Below are experts of layer 4 (counted from 0) of a mixture-of-experts language model. Rows are named router (the router's row for the expert), gate (a neuron's input weights, with its number), up (a neuron's input weights, with its number), down (a neuron's output weights, with its number) and show model dimensions 0-127. Each number is 500 + 25 x the weight over its row's rms, rounded and kept within 0 to 999. Numbers have three digits each.
After each expert's rows: "comes before" lists some tokens at least twice as common just after its tokens as in all text. This comes from a sample of Wikipedia text that the model never trained on. Tokens count by the router's weight.

# expert 1
router:508497481495540475446468518476497515492497464523477498513511520533521473489500443510468480510482465485489465534511515509501540517484496505523475474490470460531505452513484501503470516535511475529537519523520551476499503487474506506502492460521471532486446486504530506521437544480512533491488531511472544501488520509492512463535517463523499501496496500494567499473471475498500513575522
gate0:486497503486514499498502522519466500487466515483517489524528488550513515540452494493505476537481460499483539518549511492479493497505515467510474508517513463526536523528481476479505538516512490543521511503490532501506497527449484498492484468528514524460523497496473476555482457512537491558520531501497559526470531437463504439507512477503511456525538504493479498505496490523444486515503
up0:545489510547509501522487490517513517525487427513519510506518536487488541511526483532480534497493548489488499475469441462493468506552488518488494512532541543514470504525506472536530535502492568507549505510490475439482498504515510459511517518501481470465491478499503472550478495534512494518494521485512498479543491521521546512467523501487539483501489490512548488468482500473511539494466
down0:527485518513507494523460512533504514518512516476469517466484482517483484487498464527507474464526547501496530504450495477460473457522483491500492506514525508510517483491539505522480549457490503487463504499491534501477558520527483536514494522536482436509499467450535502542517526481504494502499500505450426447500453466546530518493498508454533473528421498466545539516527480509515507490469
gate1:468522506514541538491460485485540504490467485483508497507500498518469513495453487545470485503486463485537458504557513475476508527534492521526514486521487498494516515468526458480491474508519517484516480453509492525515513525506526493470489517508485454537523467449494463453494492484493489535482517460464532532531490509492519513480483464468534503484505468477531472505511499491479533494478
up1:509491474561468530499522500492507505511491516501508510480473524509492502488465507498498511529516538536466509500471456492508490519502489508457476531508509512493501505508450480528490491529477496503486513504469471496489525497505508524506495503543503517524521520498479525496516441492509483496520458512499509450529474520538510455486508514497468465526517511482485518478537495501458504485501
down1:531480440469546512512478488481491498507532495486489495492514472498532483483508506502464535493537441512484519466502477547432517467520488502508451491479500587494492509506483510478517493495507481480522552499464470455505511489541553506502503512477489539483480531536543507535497545486484509496514547492524493461514506569519509468503519490484514537498541504537497493464467460507510537532520
gate2:499555515505522511488494490494507516483546519521485493536479532490500477506514479519490451497503504500538477456488455514513509475506503509504499483514489521531538483505488479525534489528501509495435476441505459534514448509452499499460489514514500471508519469507479540457489492530526461477516515521504470539506499506506481507482475508468497478522529516484480543435511485542531473490531
up2:493515498512505528435513492467519471467476516491500524468544527529463480501488522493505546513480504477494504523513520521491468522469465474488479524510471504481496516457498536509511469469482463422528510527489466540523543527528515505496486523499496493464513513507485462525555486500477513494495457494486486492468461488515511515500501518539483574463482552505510523491529511494484514456503
down2:493499467510510436535500490493494538484545484541492530483471422502487486522503464496435490496504485514513466482500465494488517493506512513471482497490487472476455491543503506509526502516518459469496488543470467456517522507508526539511513546524551489486458530526481450516518483508449484503531436497480523493480474516478474510488533509528495494485536507493462506536511487509499467506509
gate3:493480515517482483544472535511522506531518495513490489502482453523463516520454521532492483502462481512513501539481532481525478500518540512529489503483516497476501530498493509509511519504531503503519510537518521517508549460480526524550524499548527547566453503531507545452470502450511494531519483478466520461488482490483465476526509474516481493517491478472517517501509548488507501498490
up3:512485510522500461526463516516501522500504449525492478495539446508462484530477509522505508468475463488501470518484520497549478464513554507521511493482492491501543509507528528505524506485520509495504532495516547532535505470493517518541525464513524517546458488529496540454466479442514511501510511508491512451494482457491486511505539504500501534531488490476538508495493514520522465505484
down3:509495509511501470521513473479507469529493525543511481514486502528456512474553524543531493512513553544499506485496497536450465554517494481514488534501497514499526553465464528513504499486511509523492500526522480522468494479504498541527510449505496523455492489473497524468504530471522514503527506483502477474496489524457495481510504520513510507499493515493482530557428504472495496523486
gate4:544534514475514501456496502486485453523528527462458536544465500509454495482502503465535488501490485498559499504508544503513531454503527533510498498499487496460490489492489477509508520521475467513530507510507508474509478572442529489479483492518498505543479492531502483494461527512513559458512473461509504485454510493511500472504473497528488530545436507531508507489479470536528507513451
up4:468506470474508487507507488488493502499511511543520470521511501506534584487504492524474482526524513494467508464476506476477516540514508509455493525538505477538472521498505504472503488504485565505502495468535478521484515439533508524525498486513460526487525512498498517496531511464495469510477504530523482527564501499509480522534547487509501477459559527509507513504533505493485517494522
down4:513497474507496478478476498476496538490483475530553500513494475536517458531510471520476527487484529507471482484487487480496521511514492520518516494467443505529470532488512543485480487549525498506506499497482507493479462519475518509542518516470447455518537479548493569502535486560497505536506506501502511486512498548531492495508464472518511503507497481491492537530555456489497511500474
comes before: "1", "2", " of", "ing", "ed", "s"

# expert 14
router:475546507465497455484463492507545507531492506486528492513480500473486527496505502485478516435488467504511513516546508527525499482491494516478491485509510515567503453551459504492470499487505493518526518519460480508507525495493498457497478484483501532536515484527522515506475491541481478473489468475538560498497480497470512517490505488450526495497536526479501522488545539537472515483467
gate0:480508490513449482524480440489499550526493478508499560456469471525509487468511512486527518493500472538519477535499492503531484457455440524456504484517515561551510449488490563527516476467489491509509525490494510481488484441463493479497521484502488518525470528492516476518515495541460506492530483528549535505537460484429497560488528510497525456520464529524535504517490502502498496538499
up0:498506475528499469517473435520497557531495513480497528463501497514545473481544537490536496504487476553504520532528490486520490492460450574498516482531497556558515458483492559528505486444478457523533517508492490469493498444481473460508496492454488524545489491502490488516528508505481488498532500517532510489514476480468519556502550501497523455532467544518490496520499512510487501494504
down0:489504527511485500526499543489450454489515498494499459511526502510524518467500521478431475547523550501435539520488513489499502511508489497484489507530507510546470459505543499497493520460505489490520526504525487479454492508549504519498480514466542506556516472494543518476461508497472520502475499519521518488501530530501479481479524522509516512493510496522478541485486457565504525474484
gate1:478491494527503449478491496510494472511517511524489522497517482522542548523537513489527490504525501471504503506518494503545511460481523501504504495515454540553457478510464489492479519531519483517517463509465500518533507477501517492480494495505501492526498506534475475510503533500506501433493487548514504480481521492516512457441508514517501528520492470514528511481521490513506456524464
up1:507499504509511495492497478455450510484477498484472433483523518478529474481510503485470456531500524495477479550483489518459505432481497490552488513568425499514509488493506482442494489522478514559499484490484488505551519493482516486508512518465511487509532499537514471523506527500515478476456469509516478469497502455479502526457502496503498505512485502524501529494455470513455500464490
down1:497531523504502511549544503521506508489442509524509513520525517525490478477522487527446551486469525505513506461497530497471499477493493560483538522508496482453480512479507551518510559515464492447509541504523509494453482535534501489494494479519449474463472457502478496513501475479493474500531536472504492522527469550497520503558537488499497468496498486490495500519468535475494516481520
gate2:479510502507488479530511511501528509499547525522468503471484504516505487508503492467522515522456517462512495519493485503467516461569474484556518495520527448494475516536493525498511488512485512510523502466532499470496450516497492500463496500576505470474513511483501511478497506509539538509456485504504461525492514531441490463494467512542522527493491462507498495504491501517502484512484
up2:507492517478505487532512517498513493506556498506437486529484469523515486497517527509498516527446496504488478515481513501487516441544496523527531513490497483461498501464510504488478500533473536490513475501528534505491433473489527477493490480550445474469476530505444519542537479500529523531453547554523456480485489534531471502483484505542507511514488467495509533519498468566502502520485
down2:494526498498512459491517516511448500504524537531468490544547533503503517489503513536484478509545495504535517520537495508507499538500471503465485449498472507523509525493498498480453506499516536476507527503514555466495463505510516525479493518499498515494475530521459496521487510524513473496470470473485512516473533479536455479486494470486494455496502519534495542511528501503458495503483
gate3:473519502491467510495501456535513541523458505497483563471467507488504473546485509474502434501525478462539484515477520510489494460494502502502475512523505518521462483524488516500497478505530530447472496471471511484498502481513495547493513520491500489519497496522475510497481481509456475490492549540486486492492501482511481570466506541500533524525525499510532523485504544497517473510475
up3:548483496530506536496482520512498517481523502478479514514485513530496492480498494480476473518513534489514511523528556504420558484575504523500484497493481452507494496505497530484506473474484514480533487511522496521472528504457491502485530486493507473542516508544519489507493477440503500481509521531465513484474498462503541487508518491466454510551486487476425550490448501503491470484467
down3:480517481489512520492514520507525505467535492524513498533496529523495489478517496492499483528535535482545511467500526517497496543480494468477485508511461460504520483485500484523474557525462508541483514485485513460520487480491463494529490520478500527541514510482498509515481511460465492483513509440490470499468516493511515495512488489535450493493516515468513516512463531512536479495463
gate4:481520509463503507494503484474475476466534497497489518460420516447501521542472521471493498518501503482472490512481504487523461479477524509509473472524537487522519492530476430490502527496495516522471507471516528484498557538481509524475461529468490520499504513476515525512490539475479464552456504527507438486550506476448498504520490504489525483542521472511528504550492494513534472497475
up4:523519469523489491474482477465493528491476495457494496488535502511470460497512521461512509494514580485505520507473511507485515495527492496465501500481510513478515513471501537477502470516517502490491489513501474533521522482518509476548509462492549505521495517516502502481485471483488525453509479460499565514455551490539440467505533485484468519509502502506476461457485466519485520475525
down4:495494518494482484505539513517500511524505516460463529480473509516482502523510469522483439528443446498504499489487511518517465490481496518558504498530494490544484504522483457518486507536464515484509522506514526492514485510475525529486475517518488486490470499488522474496483516491471465522478509523462466480510475511486490552535530518502479452489527530491527480542490485517554489538475
comes before: "0", "5", "3", "4", "1", "2"

# expert 13
router:499512524524475545513506486502488482495518473471504450529474504519481487478509493551478554516503514493517458466502506499509495499505506488476490496496499455463503535495520469532516492492478487498523511544549506470498529492522491549538496466448501491500479545483465475553498502535498500521544516513513525510528503524503506492518444500528525461520481436524495489513511485497479502510505
gate0:490528509514503484522501511521474506427559505500486481478500483425512532510502511512495486511493514509540493478524468479505536538522518502503487480513507437510515526486493468481477519501482487532550551520528524501496554472485464515499506539450475465483470535488468503508470524504464503498489480499500489522528471490485492479487492498542516475493486510484511475573480549481497473509506
up0:454519532542517518475481491519505486487572531532485509455467493470518506481475518527475497495517486474552446484508527525508521480471522492513485491483479454545546511513471470475497506517501492531492514492532526446507505473522487551502489475467505487522518533503482495498485483481489498471488493524482537517490533463467514478490537510507495549530516480519536526511461569494492463499470
down0:522511521476484455499500510447486465479450495500513536499508502488490499510442480446527529533497551516467473516491484516486497514469494519504531506497510503463515537520502492471509508518538490458488440541525521482494484533474525507500505500526502461504540503494464491511491500484476521470545494500504494544502470519512453508544522483510480494506508464492534513513513487511471475480571
gate1:493495506503523516498532477516535510472473512509505457456469521492484481447489508529480469500500536449485540485504492505486522492470525461516480504519496531481541507494482468530507487493514496483497457509488494492516506521509515528497488477494522497483531525503465478540518513519513535516468475510493509486463504444455453526460489513499524510526491484492446498478519526498532491484511
up1:485505525514508508499497517507467521501512517492529448507530479506475471547545507496464518481491462485516506505506495503518493502537500481500489482514506498515557485504472544468501485476467490505513504494504534518506535531521489532526508500524496506544492478540483500477464503492485493480482503446515488490554521501518511496497461492491503557509527534496564556475495515486495516489509
down1:515466536478493463439485525536557502522503506521519517491539498528434517497470479515516524503498487514524524516487502479540516480498548530494482526526502506514536542525532504502530521486551494522480499508534500484512462520495509513488563508508489525468505532519506462498490475511512475477491463538495484468476494488509483502489534487478507497478468526491449482478518508458509470484495
gate2:532482498494508526527526535560518531466457504493472467485471505482501462503492485502485443524463543465484496554545491542511484523526475444511510493488532501478514546489491492533488485511527496454539465460470505503491512538528507496440518514501532543485491509499511474490536483491495499528483490464540482561566541478498524524483538500483493478484480517559513447498467520472508557506483
up2:484546516510474601494497492512471519511558460507482545486512482511515489510506551499512541496500490498516489482532502497456502482449506513497504555465490515484529520464509514484463538465487519507517472521528491490498477540472497518496504471520513458566508498491490542486497535495514476514475510473466463564496463533499467516502459499451519512496486468460488479500509488506464476504475
down2:464532487503489532515514473487538503492457534475486493519505487498506497473479504453495486545473484469489531473506535471483488481495465491518499523469522490531479518489498529511524523432476491487486502510513498499421501467525466495487506521465549469501493520493496475457486492510525484508530468481512463512482496538522526457523482474465478503542544508520498495565460527494483494496483
gate3:513533524527456529503490524514498477493554471459488520522482488537529492490512500483503537511491490497499504459515520537476522482529496512517483522494476480538462532486488522543476478498468502508487462527507501505494504504509542502533516488458503498447520530463522529496540523481532476451499465521455486534495449486521486557505458502477500523563494496502488500488512518549501490462530
up3:495502515523488495538465502503504533496495479502472526492519439490520504486485501464544520519502501523468497496506478529505510507471500454507519462497524479503487502437497483535451513520510478540481504532505487547493477487519549444468539460464473456466524474513479530530519512493511492484482485503490531536537489463519523504484477520496544475522488443474523486486497513501508525508511
down3:521494446518488494510483484469472488521511553510526493457522469529493500507544534509476513461496511544469540486479541471504447474516479513522470490503503497505496537495520533523511503524522494469490473547459455496564537496481487484452517514503508513494507505480519488506511459518501539485474509477479530529492485493495526537542491493517502463494529480484485498529554536518497504512481
gate4:489535497509528503494494515532480542540496509495460453536473507507523457474504465542548489495519481533487529510514476518529505550525501532512468477469525514477489531489476504480496508514526488531536477491525523520500489482508457489541498487496505530486497540483473494522488511526524490501487495511539492485506472517490462490463513511526490480484520459494500494467533516540530529513510
up4:521520477511522526495484540499515494479486560529473506453472471480455497519507491486448543522501519547546497535504520476482487495527464473482486436526501491511506507522531509487542498517531542497470499517489494519492518514496526499456522498537518476487517477543503536511469522527512482548464546487551516540438483477445489496517507515507528527500526480529447492509497452479504493489493
down4:482511534499499463542447494543543510470490515523499469513506511476484507533493459446463511533439519520516491514520525539535510521545477478513473481537493509504461488501478479529498478476492492523465476499496539512542527482507473535486495485557494526498525501485499496479494476485476524474473499471476482522553513496457494487526476503526524492500503538484513555505491499467467528503486
comes before: "0", "%", "5", "–", "8", "7"

# expert 0
router:516512516477500518523527471512465502479539531466511538477471483517444521518504531471518501517511497516528515490500516498473495477498531481475552499493522530538533487524504519525542459433488528468486498495482484500513485503509527480484497502465543490506546488507544494477507493463475510465548468496520501499525488516518492516491522523485480492494502509488472532516524484491516458433483
gate0:543512506520481499469456518504480525502489500533524505555488545505489523497498473490525462511498515504542484503514503490522502543505532526496477559491486462487483519494478484517464532527511469526488500498532497500566492491472506494499540458515489491475480484491501485500466479503481519469510480488500496520478495527476494467489528534486479485515445458526523498479460496488489484516489
up0:508493544536478460489527522520493491474515510522483531544474521497489552510494496532486458496520501544502473487518509507510500529516494492507472488508483519526528520504501510498482510471507506525490483499469536541496500504482509478517453479491517526499502479472501498531517471534502492481554521512515520520492502576506553516517564491431533534466477538540525528550500493477514488494512
down0:527488489479502461509492493533494514478509475503507500517483494482466535505539514497563465491532471508522513497490521455528474531539502530510516517496511449489537496467503483550508497500536473475481481503512531493470458468469520485497507485535501498495437468484510501451529492518527468493550484475493495478492478502533534520511518486461473526522505488491457462534509493527494480516481
gate1:480458491500481516492472485508507445496508496505486508489506479478483507516493463558515485484493472539496542514520487505506542524484456508536476486500479500494504495490460475480517473517531501511469509475487508458532483529511499498502446523545504439505516488517459534500486498503500448506471527471520429553514489483472513489506467555543496473506497557516557501487508560499518505492496
up1:475513537532565496499506501520521456471510513513545462453508489522468539521546543521460503538470516486476520516496528506526503501484476487514511530517535495477507492459522530522487480483474521505480524536523536499490483504551517532528496478477497449485479512514473500447512486487511460488505517506516493545541506520520512513477448495537525441473519484559529475510507506491552519514504
down1:522525508500538508504454489500453482456506505491470508499495512514501534498527472527492518485478501544519457462501484441508496492498487471498487525489531496474519481519560490447493514511500535508522497519487474485533509480477522509471497510497458487526485465511488496524475524506532463499547500457545515461497473508531504517473500482476560499499465540464465486530514479463481469504465
gate2:490515470492478459482500513498495508501512487520480491556532520463519509533476499474513456503475522492522511503487485489485478512479462502542487469521483472551486461527483480494506528510477492468522452488496502476462462524478511487531519523498491554474493492535529455510494523547496531484516492536512555478508494523472516569515525493485481471502508514484490518446492461478519530533546
up2:544539535510501493491508520525496498514465490481498567535504485544493458492497512501466532518501474505496485470508522522478514465489502479472484506527488523501552489451510494487554494460526545490520489508491517542507492538477515517479505500490502510497492498462473506511515506485472494498534541519519519505491501448559478486520528484491516530517555509525502504481515446540520485478499
down2:537562500511475526532519482539506514492457485497549541500504508545526539510499513460493498539521509489497517509456523484459498493502494496534505506511496470467526522495448482504496480495499467532468474470483515513489485524483475487479472468499490490506522482482505539486543524527542520494501506529501488517484492504535471528466498495505512556501526469533448527484480501529500530485510
gate3:518489529485507486490490527535486498464520510516477465465471454472488570454518491491517492532454462481535564507460519507491478488511474481491506536483519492526499463464489462473517525481532500499539506485492521499516497495520520500475499458488468472465497508441482465467460507513506483499494558450520501482485491545453531482493468457537534496518478502492517470541485566526498484509490
up3:492530504480496502496506515534539529523506572518490494476486477480481532464500493483500498491507516524546542518499528531497510511526476498518499501461520473480533461532500507485475522505507502535548485481505497509530460491495472525458498469508493491505504468489507507510491544489518490503496557493497526509523490545462525500512473516519540515509478516468473481523489519489525487514514
down3:515488547501512486468517513512524502518485470535468515520501493461511503497518557492493493473521485485498514530520474560487488499502509517535515535500514527487519480462534550470504478527468509472512492498521528511504479509510491462483549522488471484482501505495508458488462507540515499558498480467477519453492499505500492512462476526491513508508468519487488481498507530540539510521507
gate4:469510531512510510472537515516489535521564524531469491530508491525508466461487473492558544503486524493499485526483514493567503483492531489461470481473492454509514477505508506550481513483555481536488504462510484503506489505443491474539502456543489506529468458529497506511457541478533557491480523472482489505531504499469545476482510487500490489505468509486542533515493495501548512523493
up4:490522492468467486485512488506530529498537514475488519510511489489495529422482494524603525505497495512521509506505472466514531517463503460471519484464441526528510529507531501450476517510512484550526464512491516498490478467515489483473506506485460480508496480530472497494480500485497487497480504528458470514477491560489486529484485503487460498458519513532482476559504491534534511497518
down4:507492491507473482483505472520501504469487473491551530467480531515548470448524451499526505515507555526545489517523463515515459495480493469504491488497521526490497503484536487518478496487509496523526496554483476524503499492498500495520540476465495535526460517448458492485524492524510524509488450503464487484515511542476450496492519502492459435477498478502531526476509515525515538455549
comes before: " ", " —", " \"", " .", " −", " +"

# expert 12
router:466475498528490517521511525490475522488521489524443529474568504494535478503483520499520449544494490519505522527471504481475542514493491499541519514500475496487495515488484523485493498519486504478467475492492555501485475477493493535506516535532503482461508506508506505489503506445514505513498523503453457492514511471501511515514516489525467535498462484524525522509458480478534500507552
gate0:544486527470506494532444508516510494454485479477467522478522565459503534526506537514456526493508457505495468508548514527499508522502490530495505447523492481455530511513516492493481506505509467555496491499487506488496576457504529543465524472504518519504511481467458509474502535485509532490491499489510476499491494490503521488467509487508516491503512470474541514495471502515538529489489
up0:533464494555477511499556492477461464486489543516497519494554495523504523526474520487467443519494505531536485546523471479491481482545466495522517516486499529479516475484503497485511498518517495511494501468464486509562503522499471563505546468539503481523474520531490492477543530511495528537495500496512479494521483485471518531496500544514492446514475475503491502502516492476495513489524
down0:533508530480542502484493501495459534471486553530513491462463509520507480488488495520478505527468463483537495493460504495498487476541506513468492478519486505495496510528504480492495475536509519540467466489524495526524530498542492483467552526514509424463475503520507506512515507540487499514527491478549490539497531470506514487493543549480482449486549495485477510495484474517527523483497
gate1:500512504529478516481477519524479497488497509529499489550496486491496521507474429490500509495497534456455524498468477491518499476495554525495493478450465482509511489515556530542463440519504507535507536526546503505515488502471504517466492511540512497522530453462483504506501472521511506482482528521498505500473499475538490532508489488510488447510521483513494503563477415535520488521543
up1:539502521479497493505546459463475509505488474491519523474483509537503471511519559491496487474484495499504494519505535476484515557494445496511497490543475513460487507507488511455512487484463507487518486475499514511463543507505506480469496516524496520480514545530484464447505500485479501483475486533540483493545509510500521511494500475481516454505540498547522501443516508523499484481515
down1:493491483522512471521465474498528505490539495489525516497492524511512477530477534480529510483482519524477456470456519462504545493494512473504494483520494520516526526463535504490492465487518521435494468459527492461513495534506494513476500496515524535457505492490503467447463506469473511492501475514493539440470482491470504516497491513519495512480519503509500475485522517476492490504482
gate2:453461501479493459522492514485507483531474531547490510484531524525495498465535514520475457516498490531483541443494530436473506534481517464531510527526486488523525503475470493521478527492503510462486486489526460463491490495468499464520482547505520491491497465514543500521500485492497474498559462466510447498483444457491482471461487471463445458519480482523471512499470492480492492499529
up2:527521503500521506514515488536520529486498457453511498511535460465522490518478468467498537536494505458509447525526474527516484433521504524500500511452549501509467500476541466479496488494491474519499489481506522513489489511539454534468517492473494483550527482434504460505506462492516504494507565474503525514525575519530522512503509492500538554511486475444522521487492483507473482510491
down2:506504501511507531531518517537494547496542450463476482473464477505541466499471489522501508501479503491511470496505486483549489487521513523517489485477550500495451518517476508496538460539495487523541485523469505534465453482521529534476477478508471495506517489481482509532515482546534522514480512491510529454456533501487523495497488483486517478499490479473505485485513524536510500476487
gate3:500459489505480554492481496491488474497487442487481528486534528458508538483468533509533507499506500441462469503516507549480524492505495545503451506487518485543482506498498454463481497494519496494498454503528514458456485528468546516483496501497477485465516494552497444497507499517494484470503539530487464501507481485483486520463566499515489553508525509482511551467480522500530497511556
up3:541524506529472501502494465490521463522505503488485512483464497538544517490488497463483463503491524483513501507482455522487508458445514518494531542518484527475471494485521511461527492541463510448512485511485537441507534479487495519527488528492531492492497478529505502509533492497496528535559533449509474494488526454489459514485476524460506554495456500478495510491506570525510517495484
down3:543485509507489493530501489546510489515489476477481558537473460557518531493524481544475512516438544489446535496469487479480455506522529495525510523537510512525479465549512491526499466502531505514475529494508477487523477498471495527475489531493515480519496469481456531515462512500500498485464491504529487491492515475498509471496516460495490540463509456491506526475445538538487469528518
gate4:527507540479524468518503518492524513477530521462483486465455498502485491539520516510519524495491478492521514459465476488512495498458484526472520517503518551487471486536495521477476474492532509479517523464515477521492460474518528495467495508547468474482484525502511527531483480462473553488502545484476508474500517500476489472482517473480495486456504509481557510507485456499521501537484
up4:487523461498489525487505507498535497524506490490557544554494541491509526462495482500476485492505535458469503528530509489522517529525524497511470473489516471498544461486479474514545503468487487500489502527523552464503578499536514479526521510437558504515503513508495461455458520549503483509487473494516489492489502502512524471543501486531502488495503502503496486472499499473522477448504
down4:511496521456521441540452526482498500518465501483439524488507474494532476500511501516486519503455487509471479484485498532524489503514504459521533547560512506500475522510557513537471510502514481503500505485473456536478516529485486514509455511469493496505512485503510485489514468472520518507540447500492521524494492513504519506479486453530516497485484509532524491532505480490464537483508
comes before: "|", "-", " the", " a", " as", " an"

# expert 5
router:485489509537499491515510501491538461498500500471484506502514508521487547476514532514544541568505511484480504527458547496540498541505506492492509465534476505540547464489500490522496467492544527499506545505479555494488491516492518514509494538495494517485478514538530474479484455485483528504526492470484514491519546517489482500495496437552515464497497486498558471522481479523474492525479
gate0:503492466530508475461488557464542455529531516530491521466485520538483487496482516483477431475513529485468474476514478540496498484544500522522511511517536495494494463540491515476508518552474467486472507546525493518480477500506514483509489511473467507539502485511494498485490479503485468519519450518486549482491487501518510451529500501552493530501484482515506531511515508505513509509507
up0:513464481515470532501496527504446532505501436518487480499459505482506533555523471490515489512505491458490455515466531488516486471528496513517492504529461494490474474494509503552536453506516531478515474491507472519509505499461499537518523503503494465515496503516503466501529535496499516509488550542491527521479478486477488480461505524451469492519459544526526484511501536505506522502544
down0:521484498497513497527507516493479505487473489483451493526525474514474530489515482503523502516476479530549502486455483489501504544508521537471482489454474472513458514504477537520485515472463536501522522505451459515512484495510525473535516489526541485480484465548458521517442473519479481467529513495505483469479496486530499498513490533529538534526458502516482456509562541489500497517532
gate1:496540540502524521553488481512505453473513545476549538482509496491518504485511538530525512544476518480504529489464524522517475506547499538531479488507470503544512489458471451464482510491508560503435491517432507465474498459515506473485502473468483483535512517520456439489530473499471543513462494488455513502484489519472503530500548485521520530522518513497507487528515514496518526495526
up1:510510506537479532495467492494506450534550511507480503509517504449492500527457497491488516482533513499498454525488467507500498508530480471490494482507509483509491549531502493544501506509514522494472523508473475506514528504499497470519461516553491493538499472532515527536492556500496507510484480524511535534517551517500528451492490530493491517531522515491464522465534470514502509502572
down1:467468489508452487479497496509505528517513493512511491490480532484451462474463497526462532548509514482530510472537508499520506492505469518505514494455502489460478520473537556488500491496496498499507504511540478457471475484483494508511504485475509489485501545549494529466498477517469490493500555515503494476521527481542512491487505487490485498503458475453563487530507513513517556508494
gate2:547502519514556513502485525498496482526544508454482483466499464501512452498500512520510531525515454501501491556469546487507507469475462484523512492548482523492531545480520528527488489462505516485470531434525521492540495479507503514475466537527470533495486510494518500528486530494487497481491484496525501513524503499552515524492509468521496432510533538492536501496481494552458493504514
up2:520521486522519502518503560513470484565554510484481521475469514542464497510487505498530505529470465487475499541452542492508499498464449492509476489541475530484517541463498495513513487475497514489472490458466496494535476515511503496481446524546466525490505465470534488536492489501490473483547491494537455517532503465530507492477530517503467461530550551506528556489504513574474498527515
down2:519450532549483491501502506505512522548502528488504517509463537490531459513531482498485484485511511466500493496547517528510466513484482469489465505492476542495543526500537521482525497524513440502482515499473502495538508488457470495479504517471514444471528486494537525524521481454491517494518494488519524499507505510484541505502473525519533480511535526470470482524524518497499508466461
gate3:522500520514513517500506504489475468522545513501504464480481525505521517471517525495499484490462462464495518505504504455497487517532526488550503453485494505510463519453516475450500516533501507461510503494515485521505522516507529512495528542475502483517496535544516499503538511496474503522512462548512482531531508443495449498489462511516519481550495538493503462492470502506512502500509
up3:544547501490509496498500497517500501451504454510518502508495520504458487477544533486498469494496454450490477512532456488504523503520482494481481473510460476490475453517473489484505488508511497520460496483509474501528528483511532524504504479508482481518496528515487529464500520519478546502465476520528461496502516517523497484502479499454523497504504550518458483544493456481489477492459
down3:519482495530483522472542512498511541487502479494517469518493498517446502542495461477481445467510518463523499460469473547530520548474444476508459490474504514473490463522501475498505477542523505549452521520493524475505504500503505514497528522490470523482493488444524495507511450505492514452508496513521509511501569483564511526470533515502500517498486538512446508499512496491527551517505
gate4:555447491524488500521534516459509472545526503491508507512501529538519480493487532501491487514472480501502461501505515491510529485475495521483513520543529515499488527563513492486493543520514515473498506496554483475514558525495517465505490510506476534489476475482539530509516449490491518527472462475489469511502486512493529514475520512510501516479525521511500528481456512544485490476530
up4:485528501473473491534519503507471462509511471493505505484514515499533484486478482513492483497524482539494498521524561508490504500534471494462495459533530523525513515526499500490532541537461459448468491494572487485477518473451489470473481467472499541459506448457515504470520507503481480515519489503495492505520447518501517532504517562530521480515557525505473529526508485483497493519521
down4:518471491520512515503473480488509503500456471488465504471477503484511518496473508517545483485452551524501484485523500471529542478551465488500545530475480500494483505506500542486504531486492475494497475483520522502485471521480498508528510496503568511480487484504503485503510494499504470515499481485531502488524499522523530521468506530486479513481512513503523495475509519519530510549513
comes before: ",", " and", " of", " in", ".\n\n", " are"